python train.py --num_hidden_layers=9 --init_std_up=0.024 --init_std_down=0.0
Below are experts of layer 3 (counted from 0) of a mixture-of-experts language model. Rows are named router (the router's row for the expert), gate (a neuron's input weights, with its number), up (a neuron's input weights, with its number), down (a neuron's output weights, with its number) and show model dimensions 0-191. Each number is 128 + 24 x the weight over its row's rms, rounded and kept within 0 to 255. Numbers have three digits each.
Before each expert's rows: a language model's description of what the expert responds to. This comes from a sample of Wikipedia text that the model never trained on.

# expert 2
What it handles: Clause-opening function words. Pronouns, conjunctions and auxiliaries at clause or sentence starts in biographies and histories, such as he, was, which, Before, She.
router:120115145123131108120129097108123103080154111106172114101137140193159138129153128133104168134137134169129122126141140101140151162145173106123136137070147158141122134153104129138095147155099135141099138122145095109186161129130098154134136153137092124093112150159116143093127160150144115089162093175135128120078159146147102119117104120133126170159080075127105127145101134098131126158144151090147133085161111130136164111134100127131145110157128113119136176103133122109112122127117171143142104138148102099102169158174110121121117142146122168110158105112183098137108134109152117151
gate1:122108123118110115129149147180104110073114130082140083083085135151134135137154108077151158132114125100153123127155111092121147115162116129141127130137136164126142113123072135109140119141064139136163117124142109146116159096141094140147114148113109121142123093170123135137148115155136161135132140105123121106135114166113102123123160131113134162114129088155112155122129119128140158128139108116119120141168128122120142139104125155110076136072132168133070103118090147078137122101125140110129101133114138201169161117143098114123127108110105152121142140079114088130112124193125068101
up1:103146154115139152120128113154108156103158058101122160142161112112111137133106149123152128131131151127103148124123115140107128109128125161162085087137144164147119108134137120136088153137124143139083125139133109138131116162127147127130114131116141116122119125083186097104152124141127143122154162104165134141132132109123119118090096073143120119115146181059121142080133075128168144119113139181101166102120139155139075078156125127135127177136141141108106158110147105136084183179134155123137102139103145124119112110102137095138120157106170135092125135157138151124160171130137113129
down1:146106123136107100162110137141095103150164119128129110115141100120120116150119133161172216151142157112144195129138125149138140118125136096119127064145138129101076139132132088152112166126106107107129110105150134147102117151109135129105110095143105145109115138148081146113164146135140144123121099135092094113131141144139131122151139142166092075118153107133126115161106136180189131126140141089150137169113102141114096104129111089145131148102105128105167173167126100137116071109116114154101136154144108115134136166103130146150171137148145127112138142128119114178120116105163141142
gate2:137116127154125173142078128125157134107168131108165110141121140145155075139118140069163148174114157128126119138137097158213102147149163132069123134141124129155120103149135123154120150121137124138116130122169107094115142122090163084120113175144148129112127140124113126147138130051114128119134121106090114120122111138164115112110144118166128121140129144146195140112145086109139128123141136141136126150169158142113144154141061123167190132141096085137137124144127121115131108111127133100140082123117146092127110134144107135101129129133131150116157086118098112158126162133165118121
up2:125102137130129152161107155139135135118112142145137145139131122124123129109130070112166137098154154159088105133151132128149156162140169149132137145114156133130106113123187133090178099090139107137138128124172147127175128134113122157106136132146125079135153161138161072140167082159148113120123134132114150113081123153101163078112172124155100148144152116132088124121140064116143114134129151111138145110133121129135150094144110166125096161114132124103090148140143131173166139132113136166126148135150139092143084116052156143123151089158113105134131131124146121148141065137105119137
down2:109121089147117126120084112115123124111105117093145143121135105154139126170125110166128135135153198165118147136149164101107128109098151106095124145170139135141099132130106122135119144134079136107132156134141144149160109154116150173128148073126132110138129130140143135141119139126155101073161134101133160148127147108062131149132115139108130106168162095101107130165100106128142108132125098075162145133170133132105124117146089114146100175083144153153115166132128125117122113149115122183166116171120094147128168156102125159137107128104106084119134146183134149111137097109124087093
gate3:133150093120118113102123146147146128134130151162131127117109168134119162115145109099114118128128173105081150126171139144145114113104160135157120140135149085152171109091113127133151114138126151124096143124105086131172127158151157145141168118100134152128160144105110104120120173101118144153135130121166112111135145145126089165134122136115148110134116100135142077163116135139180110114143159186116150073128145106177134121190139095162104157157115109145119141128138132166135122120107205106120123140129135106135124164124140140138090140174110135175059134149114126119114082151119154136
up3:139100140081115095129082122131111106154186119083122123133133105118160116141130137081128103135140129156124148149142140142156130135127142109087100162158156100106091103141157158117120135113134134118146095087131136135093132137161148168104115104128162180106112072163121130114166108114133087102103117171112126101140129094119121173146129107139150119107117125123133132148138162099121112108102072161128103151145104124118159123130170179091154098158132117099105127115147111133102087112147116163151104109106122103150140150115071182134119158166118128158125096145156143107080109126128109134
down3:118119135078134110119149162141095153179132145119141120123138108106147127112124096146152200101142098113165115138091109098128098164166085146110139100150161130133138123180154118110130114137137105116145136126147131137087148133124111100109185142162133107155110121136137125152119132128151129106098115131152147168105104112134154129098105134091135145120123133178125180096120131146143157128133133149089140186140107154105123113108141141112153099115123107168088135131101141087155149144170130109139126132155182145155118143104137140111122120125112108106121120117107191110136173136064093071
gate4:144135133125123123115103154101111144141166116102104086113149080167138143058103150166165143187149124103124147120123135096118129125117089164146095182073107117113143115120139081145149133168139156154114108151133124104094100126132145129104139090130114138123090136137120102111119147083142102133145092171129131095089089117118106165126125109142115101148141109129122134144103142117127113115145106124144095141134137095152112118075123119150096135144120152106122097134125106124124144191101146164145186147112145102130128124143148119116110126160082106098169096105106156123071136100133126099
up4:129135147164148121163114132163152133127110135167102128116132130116133156151111116116137122139143132124117152172143136165124100117114150130134189101145143144136095161128114137094141148105161101119102133130156150122163168155110143127115111118122139190146121153117140125111156122114136144117126076104051137132153149126142119136062097090138102144171143166172121120125152084131133101122119121098124080123127101170155122152159100150152098150112147099127101159119118139057137117117108124107132145142098149122168117104147091123107097167100126139149122170116142153104133203119147125114
down4:167102103139125113144104129165118132116120157109076101108127135130104156179134126157056127115084124114114131110116138117106127134155140130118140126123094134118121123120138111190134169092151150121144115120105092143054129147128084107162133149140114133125107157148087088143108116121111124176130126102176123101152136131098127154133124114131123109116104112171164104121110122112143143133119166161129153125101147133163135165105098114142112130145117118122106125174153114093090136148124178138131079104156129141125131143125123114114113148136158101110167109069132103122170100067116083164
gate5:146138168101127097171128123090117133122112119131160141086154159127084137118090080127079158150131121143150119081109113139173129142142117108075163093113108145117148114155105120133122147149117149113112145125119104097136125154101104170175137114112117119132091104127127101130116127124170119115116185118123130126131161155126159117093106126139108131121088133129140140107055145103101107120099082118175186146116097134119100079066133159102125141145162160120106119100107118104111129126109133090134162109129147122126159119090115109122132078097113164139100127119143145126146150116145124155
up5:148151140099149137144174088111142128108111101106140142085137159087103081120132126161115116168135133170120132134140129148155133183088121101102160140094136116187110137113101142104152090124148126128129122101151162111169133137086140137110186136148126081131124123127207165165115155152148105149123151149128127136095154144112120143095090126132160159134111110127137146110161140132099102093131126095165152112102153115142115111116092117130168132111147168105142099149129150110135127150116095107150147104145116175151155149086151128181101110100157131118118128091121111129131152149139140136
down5:161115104163140125143120148116109123165144118176120167103130121139127167130135117126109156124140143116128162136180140148106074128146123107157120117120154119147130118110076132146122130113105104118098137065112147149118124128128161101109125142108163157119123136107168178109154108186150086090143110123105132120141112137111148133122111142130116139180070137149138097120117101149117101176099141113140106095112117112103114137114133091145128108095187153126144105128084147127109141129133155113108114147131114186130155151133123143062164148101095119149113076138137082138074102149134119103